config.toml
hidden_size = 160
experts_per_token = 1
d_shared_expert = 0
moe_layers = [1, 2, 3, 4, 5, 6, 7]
router_score = "sigmoid"
normalize_top_k = false
routed_scale = 1.0
router_noise = 0.3
scale_expert_input = true
init_std_router = 0.00687
vocab_size = 4096
tie_word_embeddings = "early"
optimizer = "adamw"
beta2 = 0.98
Below are experts of layer 3 (counted from 0) of a mixture-of-experts language model. Rows are named router (the router's row for the expert), gate (a neuron's input weights, with its number), up (a neuron's input weights, with its number) and show model dimensions 0-159. Each number is 128 + 32 x the weight over its row's rms, rounded and kept within 0 to 255.
Before each expert's rows: a language model's description of what the expert responds to; "gets" lists some tokens that make up at least twice as much of what it gets as of all text. This comes from a sample of Wikipedia text that the model never trained on. Tokens count by the router's weight.

# expert 22
Description: Conjunctions and separators joining list items or clauses, mostly and, also or, but, ampersand, slash and commas in series.
gets: "and ", "or ", ", ", "but ", "& ", "/"
router [ 84 252  27 108  85 178  99 135 116 145  90 161  89 149 159 134 115 129 133 160 135 129 136 126 123 136 156 162 149 114 159 102 206  73 166 138  81 140 165 167  93 101 115 154 122 160 132 152 123  76 112 103 166 128  90 128 101 200 112 146 132 194 100 150  83 146 128 120  92  82  93  88 189 104 162 117 132 136 105 115 164  81 134 102 134  88 103 114 184 123 100 112 103  86 113 139 151 114 110 147 113 159 116  99 171 142 151 142  90 117 158 132 161 151 133 157 118 171 136 135 120 157  73 146 131 113 141 119 127 142 129 178 144  59 128 135 102  63 141 176 214 132 146 201 128 114 147 150 128 122 128 107 137 136 153 176 148 140 142 136]
gate1 [171 120 137 145 126 147 160 123 145 149 126  86 171  92  75 206 150 141 148 132 192 108  84 147 142 128  88 171 150 130 121  93 179 117 168 108  99 112 125 119 160 203 103 120 122  97 115 182 182 129 135 128 117  70 142 186 106 140 179 106 121 117  97 134  92 137  98 140 114 110 177 140  95 122 121 138  67  86 135 124 161 120  99 142 137 128 178 141 113 128 166 135 149 186 171 137 145 135  86  86 135 150 168 148 113 132 124 114 115 189  73 107  63 162 110 157  95 144 101 102 158  58 186  90 148 208 105 132  66 157  95  87 149 106 123  71 134 115 179 136 118 138 154  37 123 151 110 128 149 135 160 187 150 144  97 119 113 144  92 156]
up1 [129 117 143 121 117  87 226  81 154 130 221 125 118  94 176 116 149 104 144 136 147 115 150 158 122 122 155 130 117  92 125 135 150 142 149 185  53  92  95 139  62  85 201 134 185  85 111 148 150  63  96 129  89 140 136 147 140 178 139 122 133 135 132 120  57 152 184 105 147 104  96  99  95 131 147 145  97 128  72 132 136 108 104 197  79 136  90 135 109 156 150 132 151 164 183 130 109  98 110 115 134 158 147  87 145  81 114 111 180 111 110 140 137  94  88 119 117 137 116 151 121 126 151 147 137 209 122 164  95 166 127 108  94 120 152  86 164 115 133 132 173 113 126 109  53  66 138 138  86 115  65 160 130 165  97 110 108  85 137 157]
gate2 [170 143 117 144 158 157 176 104 126  86  66 148 124 149 139 214 142 145 118 138 151 101  84 130 208  71 104 152 172 125 216 113 112 136 170 146 193 162  60 102 138 128  84 159 123 133 122 106  98 136 147 117 149  88 113 173 126 165 135 168 110 192 167 217 213 110 129  74 159  85 156 112 137 124 179 114 109 117 123 129 173 118 153 142 143 116 142 113  88 121 113 161 104  88 122 129 147 129  93 127 114 109 125  90  61 141 163 140 152 139  92 146 145  59 157 151 167 162 140 130 100 102 153 143 131 100 133  59 134 137 173 135 167 138 127 180 114 157 139 126 150 118 117  52 127 113 110 158 135 115  92 101 119 128 118 168  86 125 146 172]
up2 [167 123  69 123 169 187 140 162 143 135  47 115  89 146 172 169 128 121 112 147 135  97 145 151 132 109  90 123 134 145 152 125  96 186 152 131 192 182 112 125  97 143 117 183 146 190 101 107 134  89 127  43  80  77  93 187 129 128 121 188 111 160 131 194 181 106 129  89 146 103 125  75  99 115 147 143 119 155 120 135 161 101 124 148 120 112 105 114 148 137 137 122 109  86 144 108 123 142  92 145 104 106 174  83  98 147 126  77 178 157 113 116 132  29 182 118 162 122  98 106  68 100 142 117  97 128 152  64 122 110 164 132 196 112  97 195 108 147 156 145 128 148  84 117 126 107 132  99 130 120 100  84 127  98 111 164  91 121 136 181]

# expert 24
Description: Prepositions to, for, from, into, against, through following verbs or participles: "transferred to", "criticized for", "graduated from".
gets: "to ", "for ", "from ", "into ", "after ", "through "
router [159 159  91 145  61 149 113  64 122  69  87  99  40 182 145 128 122 152 127 119 134 109 128 109 119 102 148 149 131  81 126  67 255  83 117 148 130 135 167 119 136 117 161 154 158 103  80 126 158  94 141 141 128 125 132 114 147 130 113 159 115 102 121 133  85  24  89  85 140 133  88  71 148  80 127 114 110 162 129  99 116 129 141 144 106 149 140 103 159 133 113 107 131  94 133 115 138 140 121 113 172 110 146 138 109 107 155 129  88 166 174 166 112 135 142 114  99 183 181 147 127 155 117 111 128 167 109  98 107 143 166 107 143 117 130 129 121 116 142 162 255 114  97 163 139 157  76 117 135  94 132 118 137 133 137 125 134 162 189  73]
gate0 [147  98 211  96 122 126 175 102 141 153 104 102  70 108 101 156 158 108 119 149  90 102 143 114 164 170 127  61 116 158 170 137  95  93 131 121 114 100 190 141 104  48  77 141  88  96 118 128 113  86 153 183 179  99  70 197 117  59 142  91 102 161  97 110 166 121  89 109  61 112 137  79 161 140  94 137 110 120  73 191 129 104  90 108 141  95 114 107 157 119 167 109 136 132 131  94 144 158 153 144 106 123 123 134 150 134  98 105 142 142 168 138  81 151 128 152 111  76 128  91 158  75 168 165 175 118 153 127 127 161 172 149 169 110 139  73  90 135 149 147 139 103 135 121 116 135 134 152 159 189  94 141 143  69 129 109 196 127  72 135]
up0 [ 94 151  91  98  86 119  89 144 145 125 199 110  95 131  93 140 148 122  73 155 118 172  85  94 129 195 127 106 111  98 106 127 130 119 144 107 156 110 180 102 137  88  81 120 155 129 132 225 158 165 127 125 199 169 154 166 173 121 161 131 115 113  82 110 168 143 140 121 142 180 140  94 155  95  96 128  99 108  68 147  91 132 157  82  82 138 109 124  94 116  89  99 136 130 140 120 168 145 127 150  70 189 117 170 134 116 169 106  99 110 135  96  82  97 152 157 131 127 132 102 162 146 138 148 145 161 150 174 110  95 107 145  97 181  96  49  91 134  86 107 132 113 143  89 207  48 139 181 121 188  96  98 127 142 138 118 172 129  96 134]
gate1 [137 149 180 167 144 152  98 116 133 148 166 188 125 106 156 134 151 126 111 121 153  75 149 127 184 144 109  98 156 105 138 138  70 137 149 152  95 134  90 142 106  87 113 128 122  82 152 105  89 176 166  87 224 142 193 171 155  99 175 118 102 160 185  64  64  98 129 136 170  75 103 120  96 106 133 114  73 157 111 182 152 150 146 131 134  87 166 174 156 114 113 114 146 114 108 117 189 147 157 111 120 108 183 166 129 112 147 101 139 102 141  77 141  73 154 113 127 122 166  68  70  34  95  76 130 161  96 122 125 103 116 138 147 123 135 134 142 145 104 101 213 158 121 123 105 150 122 135  99 132  91 127 189 144 111 147 102 134 151 121]
up1 [135 158 149 156 128 110 114 163 128 142 105 116 137  97  68 174 139 120 110 136 128 149 109 151 176 146 165 126 124  92 155 148 120  27 127 120 118  61 156 152  90  94  82 175 100 110 146 154  80 171 159 128 151 156 141 150 125 111 104 110 134 167 177 105 123  81 138 117 216  75 149 189  85  67 151 140 113 184  97 169  76 180 169 152 156 133  92 138 139 115 147  98 122 127  70 104 182  92 162 118 152 137 124 140 109 138 147 129 127 121 138 168 116 143 151 155 117 133 140 101  99  73  67 105 129 153 115 100 133  89 107 145 109 123  82 133 180 127 128 125 138 171 128  44  89 183 129 155  70 173 122 153 184  89 115 138 115  67 182 131]

# expert 35
Description: Month names and leading year digits in dates after in, on or a day number, such as June 1871, 23 June, 198-0s.
gets: "201", "200", ", ", "199", "197", "May "
router [122 153 120 176  12 162 124 108 227 124 127 167  27 171 138  90 115 173 172  75 118 128  97 122 118 136 196 166 208 149 101 100 149  57 132  85 128 119 163 125  75 133  46 183 113 109 106 137 117  75 147 144 169 159 171 136 138 115 154 113 186 151 139 142 145 104 144 104 138 160 159 156 154 145  94 124 179 143 133 115 125 147  68  85  96 137 116  97 135  75 134 122 110  78 127 107 142 138  75 124 106 119  98 133 170 109  98 114 111  92 119 116 133 119  98 137 132 103 117 113 173 139 138 168 164 137 151 127 102 151 140 132 165 149 139 115 146 129 139 107 182 153 169 117 141 141 114 176 132 107 139 108 122  56 100  98 131 131 102 127]
gate2 [155 149 104 141 138 134  77 150 172 144 186 129 103 155 155 158 152 132 117 156 114  92 122 106 162  79 134 137 128 121 172  68 159 103 161 200 119 153 180 143 137 125 127 115 122 166 144 103 141 115 135 137  96  79  96 126 133 198 185 100 189 141 104 208 160 148 109 129 103 117 110 105 130 149  84 181 115  73 126 206 118 158  96  62 119 125 179  92  82  76 147 134 124 167 209 118 156 108 129  91 114 123 115 121 148 122  78  96 105  82 143 152 120 165 159 124 141 101  69 109 126 109 163 158 135 131 158 115 107 184 145 110 150  87 101 155 145 121 160  93 216 106 176 163 106 136  85 101 108 176 147 111 161  90 149 127 168 114  94  91]
up2 [167 142 121 130  93 112  53 158  95 126 153 161 182 142 124 163 211 136  95 125 144 151  87 149  94 103 109  95 130 161 187 113 143 119 118 150 143 147  72 126 175 123 152 135 102 209 113 102 115 116 136 109 119 140  20 101 133 122  95 108 132 162 116 125 133 156 148  83  82  72 117 129 149 116 108 134 111 140 171 129 149 130 160 193 181 143 110 161 103  99 139 187 171 143 116 138 155 114 107 143 129 102 164 100  87 127 155  76  91 142 128  85 126 215 162 168  89 124 156 149  98 142 132 124 157  89 155  98  73 185  50 135 151 101 165 143 114 154 117 150  68 160 116 163 124 152 112  85 118 181 135 142 183 128 134 157 167 138 155 155]
gate3 [108 148 118  57 152 119 139  84 223 136 155 116  56 119 148 126 150 119 145 135 151 117 155  86 133 165 138 146 129 151 138  98 136 133  98 162 141 153 128 150 118 149 146 160 136 197 104 125 133 118  91 194 165 134 142 161  70 126  88  97 172  73 206 104 122 133 123 160  87  96 155 158 158 156 128 185 108 140  76 149 166 158 106 177 103 129  76 127 108 120 167  96 101 113 123  75 146 107  97 129 132 107  90  87 176 127 109 148 111 105 122 173 112 146 130 153  92 164 131 102  92 119 110 161 149  45  83 136 165  93 132  67  99 123 163 123 171 144 193 134 132 102 159 143  95 115 113 159 117  92 104 139 111 133  91 134 199  59 152 196]
up3 [162 141 105 142 116 158  99 103 156  97 113 132 218 113 136 128 190 148 105 129 171 108 120 141  94  83  77 153 131 107  87 166 137  90 145 127 113 144 140  72 145 157 141 150  93  67 157 127 157 149 170 113 123  82  85  93 174  94 127  70 108 121  50 139 190 111 106 124  64  90 149  83 145 167  81 144 141 129 154  98 138 111 143 103 153 102 125 148 127 104 125 139 155  78  90 163 118 126 158 157 111 144 125 170  57 101  99 188 111 169 145  71 187 164 183 153  67 103 161 147 146 153 146 112  58 149 154 107 121 158  84 161 139 139 105 161 135 124 106 143 132 148 130 125 126 112 129 145 126 135 179 228 147 103 182 142 125 152 142  89]

# expert 59
Description: Closing pieces of common words, often past-tense verbs after a piece, plus table bars, such as spoke, broke, swimming, weapons, half.
gets: "| ", "ing ", "-", "b", "av", "ap"
router [105 171 123 147 115 166 132 163 150 100 127 146 124 150 148 218 164 172 156  62 132  68  67 163 144  94 157 171 153  70 157  77 155  98 114 139 114 146  74  97 123 106 177 119 179 116 106  94 165 168 134 114 156 132 135 158 140 203 156 174 146 157 155 143  77 116 147 110  71 163 141 178 156 135 130 159 155 136 147 151 176 109  80 152 171  80 104 124 145 106 107  97  79 130 149 160 181 162  86 173  85  90 103 107 158 151 128 174 143 156 128 174 144 110 158 114 142  95 161 133 136 130 126 135 181 167 173 132 162 152 159 103 103 141 129 139 158 136 125 135 168 105 177 181 150 131 125 170 138 116 199  67 110 148 114  83 133 152 160 161]
gate0 [108 133 164 197 130 141 101 108 124 122  92 173 137 129 106 115 102  71 146 108 151 139 142 118 147 108 132  52 150 115  62 117 177  78 147 173 142 188  82 157 120 135 140  95 109  68  92 116 152 122 119 138 159  75  66 143 170 138  77 123 149 149 176 121 123 137 162 111 134 139 109 152 105 124  93  74 129 117  93 186  90 138 127 138 187 144  97  88 126  91 154 140 104  78 114 131 172  94 138 109 149  99 183 158 130  68 134 119 141 111  97 119 170 180 106 175  33 143 144 135 121  65 166 137 111  94 110 112 140 103 138 165 136  43 106 151  88 144 181 140 139 132 107 122 108 135 162 183  88 163 141 137 154 151 123 195 174 111  86  98]
up0 [101 113 114 197 130 134  76 102 153 148 124 101 125 101  95 130 134  99 119  91 116 111 118 124 127  78 105 141 189 167 145 120 124 156 112 159 138 175  77 125 138 133 155  93 179 119 145 103 200 123  95 111 120 137 101 137 128 137  60  89 111 141 120  88 170  84 177 142 120 188 135 181 134 127 101 129 143 111 119 153 111 124 165 121 208 133  97 186 154  67 125 187  86 184  79 106 164 102 132  84 147  70 124 208 140 121 129 136 141  99  97 121 121 113 120 116 108 103  63 166 169 128 176 152 124 153 179 180  96 148 129 124 156 102 140  97 116 118 162 109 140 102 147 199  44 120 114 188 146 128 159 192 140 167 122 147 129 106 112  77]
gate1 [166 132 127 134 119  70  86 131 192 153 155  91 123 139 100 135 131 159 101 196 140 177 126 129 144  87  80 149  89 190  99 167 159 182 112 173  79 157 134 137 143 126 120 194  69 109  94 125 119 162  93 158 156  90 107 145 127 130 156 137 102 187  82 157 159 133  92  98 172 179 164 109 106  72 129 128 189 126 109 129 166 106 140  99 124 106 128 104 117 144 190 133  70 226 112 103  78 143 139 128 126  91  88 150 120 205 166 123 132 147 123 141 101 176 133 117  93  92 148 156 152 175 174 139 192 169 107 138 107 126 149 104 151  99 151 139 105  94 140 173 125  71 114 140 117 117 117  98 116 107 135 106 159 158  79  60 114 141 128 118]
up1 [ 78 136 145 115 142 166 148  85 111 148 135 156  76 169 163 165 115  58 124 144 112 134 157 126 156 146 137 110 146 147 189  78 149 124  92 103 165 111  72 174 142 134 142 133 171 110  68 138 115 118 195 120 193 165 139 125 140 116 142 129 191  86 202 125  99 119 218 144 136 115 165  89 136 150 104 148  81 152 168 111 149 135 157 155 142 151 160 118 130  88 125 118 124  84 147 183 122  90 131 104 175  78 199  85 139 140  97 152 132 147 107 141 129 113 130 162 183 107 149 145  85 102 108 169 145 161  70 118 108 145 219 218 101 104 139  77 107 129 138  78 124 119 105 150 143 147 142 119 152 112 113 184 108 171 138 164 128 113 127 107]